Below are experts of layer 7 (counted from 0) of a mixture-of-experts language model. Rows are named router (the router's row for the expert), gate (a neuron's input weights, with its number), up (a neuron's input weights, with its number), down (a neuron's output weights, with its number) and show model dimensions 384-511. Each number is 50 + 15 x the weight over its row's rms, rounded and kept within 0 to 99.
Before each expert's rows: "comes after" lists some tokens at least twice as common just before its tokens as in all text; "comes before" lists some tokens at least twice as common just after its tokens as in all text. This comes from a sample of Wikipedia text that the model never trained on. Tokens count by the router's weight.

# expert 15
comes after: " |", "|", "–", ";", " .", " at"
comes before: " |", "th", "–", "nd", "%", " State"
router:33 37 55 45 79 54 37 43 32 56 40 55 42 56 55 39 28 65 52 71 54 50 53 49 51 33 53 62 50 43 41 60 55 69 42 50 15 69 60 61 55 45 68 32 72 45 63 50 39 37 55 72 22 74 49 38 34 44 49 60 38 55 51 60 38 46 52 44 53 51 29 55 71 41 28 45 42 43 26 48 37 48 66 34 44 27 19 31 42 54 67 56 61 43 17 58 45 54 19 41 52 53 53 46 38 60 69 36 74 67 70 46 48 59 34 46 54 45 54 30 64 47 47 38 71 66 27 53
gate0:29 75 77 68 74 45 60 54 64 41 44 41 55 51 43 63 49 15 30 59 58 66 49 59 49 52 30 67 81 57 40 42 43 52 54 70 52 65 58 46 57 61 44 56 45 33 56 62 20 54 63 36 25 35 27 45 27 36 64 16 59 38 57 47 49 41 55 54 45 64 30 34 56 75 58 59 50 59 51 55 62 71 31 50 58 29 63 56 67 56 58 45 33 36 62 40 31 73 67 39 57 28 68 92 35 60 34 67 39 83 45 48 23 56 70 70 51 51 51 67 31 54 38 32 60 43 71 25
up0:66 56 42 66 75 46 34 63 42 35 38 34 50 86 71 10 57 54 34 50 57 50 61 60 54 33 37 64 38 47 45 54 37 64 22 56 70 48 87 48 43 53 73 41 42 62 50 57 47 64 50 45 38 70 38 33 39 44 46 49 44 71 39 40 39 40 51 32 45 41 51 34 60 55 59 30 69 69 29 57 42 25 60 63 69 55 35 29 58 51 38 72 97 45 34 50 63 42 48 70 48 41 77 66 36 51 52 52 54 59 66 63 64 16 49 54 65 40 26 39 50 53 35 32 52 57 41 41
down0:56 51 78 41 33 61 62 33 65 19 68 57 68 30 31 76 67 48 52 64 56 60 48 77 26 32 42 48 35 73 55 62 32 54 46 62 44 52 00 64 36 27 42 38 30 61 67 64 55 50 24 77 76 29 65 63 62 56 42 17 55 36 47 46 65 57 13 52 50 28 24 54 56 71 39 64 43 48 63 43 36 50 49 44 58 54 34 45 93 53 45 42 56 32 43 34 44 54 37 51 20 59 44 50 34 52 52 48 65 43 69 76 62 38 40 37 71 63 36 49 42 39 65 30 34 39 49 37
gate1:37 50 32 52 66 56 61 12 14 41 51 51 53 79 44 46 55 62 39 35 76 56 25 25 62 40 34 49 49 49 40 53 36 55 44 59 06 44 48 47 43 33 81 29 26 42 44 69 54 48 50 47 29 61 47 49 24 52 59 45 50 43 85 53 26 66 52 41 77 77 29 24 60 49 54 68 24 66 48 67 45 69 56 34 47 74 41 43 63 50 33 49 34 53 47 40 43 67 79 66 64 54 63 40 57 57 36 55 29 58 43 47 87 43 47 46 30 56 40 50 67 62 62 58 64 62 57 58
up1:70 64 76 71 36 71 74 67 44 51 68 63 44 47 44 55 57 50 35 40 27 68 49 49 40 60 64 12 44 61 26 48 29 69 74 46 43 32 30 61 62 58 49 23 44 50 34 69 51 31 59 16 61 46 40 48 46 52 68 64 59 24 43 67 46 44 63 62 45 63 58 79 54 25 85 47 64 41 64 39 50 62 61 50 55 72 19 37 73 21 66 79 30 66 55 46 44 62 47 49 27 47 46 52 53 49 62 80 83 73 35 26 34 48 42 44 39 45 34 30 39 49 55 44 60 27 35 24
down1:79 60 35 44 67 38 46 52 22 70 59 28 12 36 37 26 88 31 51 62 50 78 60 16 54 63 56 68 55 68 58 57 39 68 69 52 58 41 39 51 68 40 65 38 71 59 62 47 47 59 55 63 58 41 37 55 55 56 39 58 35 32 52 60 52 66 58 33 33 35 69 28 51 35 50 28 42 72 69 44 53 80 24 50 42 58 43 58 41 75 60 37 76 40 60 43 64 42 46 45 56 29 54 57 01 66 62 32 51 49 51 28 35 50 63 52 68 48 44 30 47 38 43 66 62 78 43 54
gate2:48 61 48 75 38 72 31 37 45 67 42 59 62 59 58 51 49 50 70 40 55 56 67 34 19 51 48 59 47 52 36 26 71 44 54 54 57 44 33 64 20 37 74 51 44 47 82 41 19 58 60 41 16 63 46 56 48 58 24 47 54 57 76 58 65 45 51 37 51 81 44 47 51 56 36 58 48 54 72 66 24 24 65 50 35 47 54 60 62 73 22 54 70 72 27 21 62 47 53 45 45 71 65 52 58 63 19 42 76 61 29 78 62 54 50 55 49 40 37 50 38 57 62 57 48 69 42 58
up2:36 46 32 54 37 38 45 40 56 68 61 34 70 27 47 70 44 34 35 39 55 74 44 44 47 46 66 53 59 75 37 28 48 51 45 30 61 43 58 25 57 38 28 69 57 60 42 64 38 33 51 53 49 64 59 44 34 46 54 60 40 20 39 19 71 79 35 38 47 45 41 52 35 65 54 45 58 72 63 57 57 23 26 39 57 49 55 16 50 44 25 42 58 44 43 47 49 34 69 23 41 58 70 43 17 86 49 61 64 50 52 39 32 56 62 52 45 40 66 77 56 59 49 51 36 53 35 57
down2:35 36 53 66 57 48 63 66 55 62 58 55 56 41 46 59 50 54 16 30 58 79 56 11 47 26 29 42 27 39 43 57 39 45 07 41 67 52 36 50 50 65 59 38 49 56 39 41 38 39 28 50 46 48 37 24 32 57 79 61 33 46 58 57 60 52 36 41 59 50 44 30 69 41 51 75 89 79 50 52 67 36 63 50 65 38 46 44 50 49 36 61 45 49 30 60 51 51 75 53 45 31 27 52 57 60 81 25 68 36 37 34 54 57 65 57 48 32 71 57 41 46 67 47 39 43 33 64
gate3:52 75 66 40 57 65 23 28 55 71 39 36 78 22 39 33 59 62 51 39 54 73 78 56 69 50 55 25 57 61 56 28 53 53 53 36 33 65 51 37 57 27 44 42 18 43 70 48 44 25 19 45 58 77 18 42 38 30 66 43 59 37 36 57 55 35 30 43 40 41 92 43 50 68 50 50 57 60 46 49 53 37 49 46 55 52 66 53 45 47 34 50 35 83 24 45 51 53 31 49 70 72 46 60 69 43 60 59 37 36 41 67 54 45 49 51 62 35 47 40 44 57 61 58 55 48 40 61
up3:43 36 74 43 57 54 30 58 60 54 76 41 38 61 85 33 37 39 26 47 64 79 48 43 60 73 79 50 37 59 46 63 53 58 57 47 35 37 62 45 39 33 31 82 23 68 67 50 57 33 70 64 27 41 36 52 58 38 57 53 34 48 50 73 72 61 91 44 51 32 64 53 62 26 55 24 34 40 36 60 50 31 61 50 47 65 46 55 45 58 46 40 64 33 63 41 37 63 61 63 63 47 46 47 35 47 46 30 74 43 44 24 65 54 46 76 60 16 20 73 42 22 39 45 45 41 61 53
down3:30 68 44 53 54 45 51 40 66 54 65 65 37 53 76 69 37 40 35 29 60 43 56 41 60 38 46 45 70 52 49 78 35 46 70 51 57 34 55 57 33 28 52 32 60 60 23 65 37 68 35 68 36 57 33 41 09 39 55 42 36 84 41 37 53 57 48 84 48 44 55 59 51 27 71 53 33 35 59 71 48 49 41 36 58 49 44 50 57 54 40 50 43 86 52 59 61 99 20 48 92 65 55 43 57 58 65 83 60 60 36 50 44 32 50 36 63 43 40 61 25 73 67 55 36 32 19 56
gate4:69 52 56 54 52 44 63 41 57 71 66 34 30 37 61 36 61 20 64 48 55 53 50 72 30 46 72 58 66 17 67 37 25 49 54 53 54 52 58 60 58 27 50 43 24 55 64 60 53 39 27 77 67 45 38 62 52 43 54 44 64 48 65 59 52 39 30 58 59 38 64 62 84 67 37 61 57 38 65 56 40 17 54 40 46 45 68 49 28 34 61 56 62 58 44 24 63 53 77 39 59 39 48 61 23 50 49 26 54 27 33 21 56 67 66 51 41 53 51 09 55 59 57 64 65 48 55 63
up4:45 75 65 38 15 51 63 52 30 27 36 33 69 61 51 55 65 54 54 52 49 45 62 65 31 44 28 66 54 51 42 69 60 74 58 74 42 26 44 55 45 19 53 47 37 65 36 51 64 35 46 45 59 61 52 42 58 50 62 62 54 45 37 49 47 54 80 46 31 15 72 22 61 47 36 64 43 42 57 55 63 52 74 46 82 71 50 62 19 43 80 68 43 53 63 58 55 52 72 38 62 63 66 35 46 54 44 47 52 67 59 30 63 56 34 51 71 36 55 70 46 74 47 38 65 55 63 43
down4:65 61 38 63 45 54 47 40 65 41 55 66 38 24 57 71 29 60 72 57 65 48 62 67 40 38 76 43 56 43 42 39 51 65 57 51 38 54 43 62 33 76 52 60 28 58 59 36 72 56 49 46 60 44 50 60 62 39 47 53 39 64 44 49 34 42 43 23 60 43 44 45 60 41 43 65 75 56 53 40 48 47 71 48 49 32 37 66 53 64 53 41 49 63 38 52 62 29 99 51 41 69 43 26 65 42 89 43 31 36 54 43 31 57 34 45 54 62 46 57 68 67 78 24 43 36 57 49
gate5:47 54 49 56 61 47 54 84 50 66 29 34 63 66 59 38 41 05 58 51 62 64 50 75 99 61 57 67 67 42 49 64 56 65 57 45 22 67 27 72 86 37 59 38 64 40 42 65 51 55 55 43 56 59 35 23 77 44 31 50 69 47 58 56 46 55 56 70 52 59 51 63 20 42 17 69 56 25 64 51 64 57 47 85 57 43 59 29 43 32 53 55 53 60 44 63 29 52 50 41 67 51 36 43 48 43 27 67 38 58 35 78 68 40 46 45 56 49 56 42 41 65 60 30 65 59 32 47
up5:66 46 70 56 60 34 74 50 44 39 47 56 70 61 55 54 12 70 55 39 58 58 60 51 56 63 54 71 34 34 49 50 37 91 36 47 64 24 56 67 33 35 29 59 57 47 54 29 36 62 50 58 67 55 43 51 49 59 58 34 43 73 29 55 47 59 56 57 50 42 59 58 70 74 33 56 23 26 36 65 48 74 66 40 34 10 29 27 60 70 59 65 58 71 53 71 57 32 70 61 63 28 34 23 55 53 31 69 35 59 44 53 66 67 59 73 24 53 39 42 27 38 57 41 65 44 34 60
down5:29 53 59 80 43 52 55 26 20 76 29 50 22 43 40 49 31 32 50 31 53 48 44 42 62 26 56 48 37 40 31 79 54 47 28 54 59 49 52 63 37 20 46 50 48 62 66 44 37 33 18 70 50 42 53 67 77 51 63 38 48 69 23 71 33 63 52 55 62 52 66 66 63 60 38 54 63 47 63 62 59 68 71 59 79 48 48 56 54 54 60 39 36 64 47 74 26 44 43 48 34 85 80 43 45 66 19 42 55 49 63 49 53 65 53 63 52 38 26 56 58 61 45 44 26 46 57 56
gate6:60 65 32 50 59 73 28 46 38 37 53 53 38 49 54 64 18 73 67 58 64 66 62 41 26 64 64 77 44 73 54 35 35 46 49 44 50 45 53 56 54 47 30 74 49 31 29 33 46 57 89 48 45 42 73 50 63 33 31 63 45 37 53 58 49 66 46 44 35 52 38 27 80 49 77 62 38 57 44 65 59 58 50 57 92 42 61 51 29 73 47 66 65 40 69 59 34 72 67 45 49 45 29 26 68 67 21 48 62 51 60 48 67 52 45 48 52 42 54 57 43 31 45 54 52 65 43 46
up6:42 27 60 44 49 53 69 42 27 65 58 41 35 75 65 55 57 25 48 47 24 35 50 42 40 46 63 51 50 53 18 77 35 58 40 60 28 60 24 71 38 54 46 24 55 60 11 68 01 49 29 32 79 90 37 88 51 30 54 38 59 60 43 39 59 56 45 60 48 54 50 53 42 65 37 51 45 59 73 54 60 68 41 41 41 48 24 37 39 61 73 46 23 56 48 01 62 87 65 30 61 55 63 66 29 48 53 43 42 61 40 46 55 32 52 44 41 39 48 48 28 45 72 46 49 22 50 48
down6:49 50 49 52 52 58 48 62 51 63 16 68 41 44 37 41 56 37 53 57 63 36 35 49 53 60 47 50 63 61 73 42 34 54 36 25 28 87 46 50 51 48 48 74 62 31 71 50 35 60 62 24 55 73 38 45 69 14 28 67 58 47 36 59 45 41 42 64 57 47 44 37 42 12 87 56 38 55 51 67 39 39 60 49 89 37 44 31 49 74 31 42 39 81 66 59 70 64 49 50 74 38 37 58 69 37 48 41 62 79 47 36 48 57 61 71 46 52 54 58 51 36 76 31 71 53 47 69
gate7:24 46 60 47 55 47 69 47 37 65 29 61 28 81 38 69 29 78 59 30 67 62 22 48 51 33 47 69 23 76 59 39 56 38 54 49 78 67 76 55 72 63 42 30 58 37 55 59 81 58 59 79 46 85 58 59 59 45 59 27 66 61 53 58 53 58 27 50 69 47 26 59 74 43 72 40 49 70 65 36 65 34 58 49 73 80 55 56 35 67 59 51 48 30 44 60 55 44 79 58 52 67 49 08 45 58 60 09 50 48 31 62 39 63 64 23 27 53 68 53 56 68 47 37 77 52 43 76
up7:46 32 57 39 52 37 82 71 70 80 32 68 47 63 20 57 76 63 51 74 54 43 28 45 53 31 60 55 49 57 47 44 11 55 27 46 43 32 53 36 54 59 89 29 74 39 73 88 65 36 48 64 47 28 33 23 50 90 32 46 59 54 47 55 55 45 39 60 78 38 49 43 68 69 52 74 38 14 47 26 54 69 35 82 30 69 38 16 39 35 79 45 63 27 62 56 73 47 41 36 85 37 44 26 45 31 56 43 50 39 42 32 59 33 66 46 41 43 52 54 33 64 52 63 33 54 45 44
down7:38 68 47 35 68 47 42 46 56 64 46 68 62 64 61 33 61 38 60 62 44 62 78 44 65 95 29 42 50 53 40 47 36 41 59 39 53 18 61 46 60 43 54 17 49 73 56 50 40 56 71 63 51 59 65 43 53 53 55 38 51 47 67 47 36 40 52 47 62 51 68 63 19 46 73 41 63 43 29 40 23 58 83 65 18 29 49 49 65 47 45 45 51 51 37 79 79 33 76 68 61 33 66 33 17 50 46 53 47 35 51 38 24 38 57 58 71 68 15 41 68 17 66 34 62 39 51 59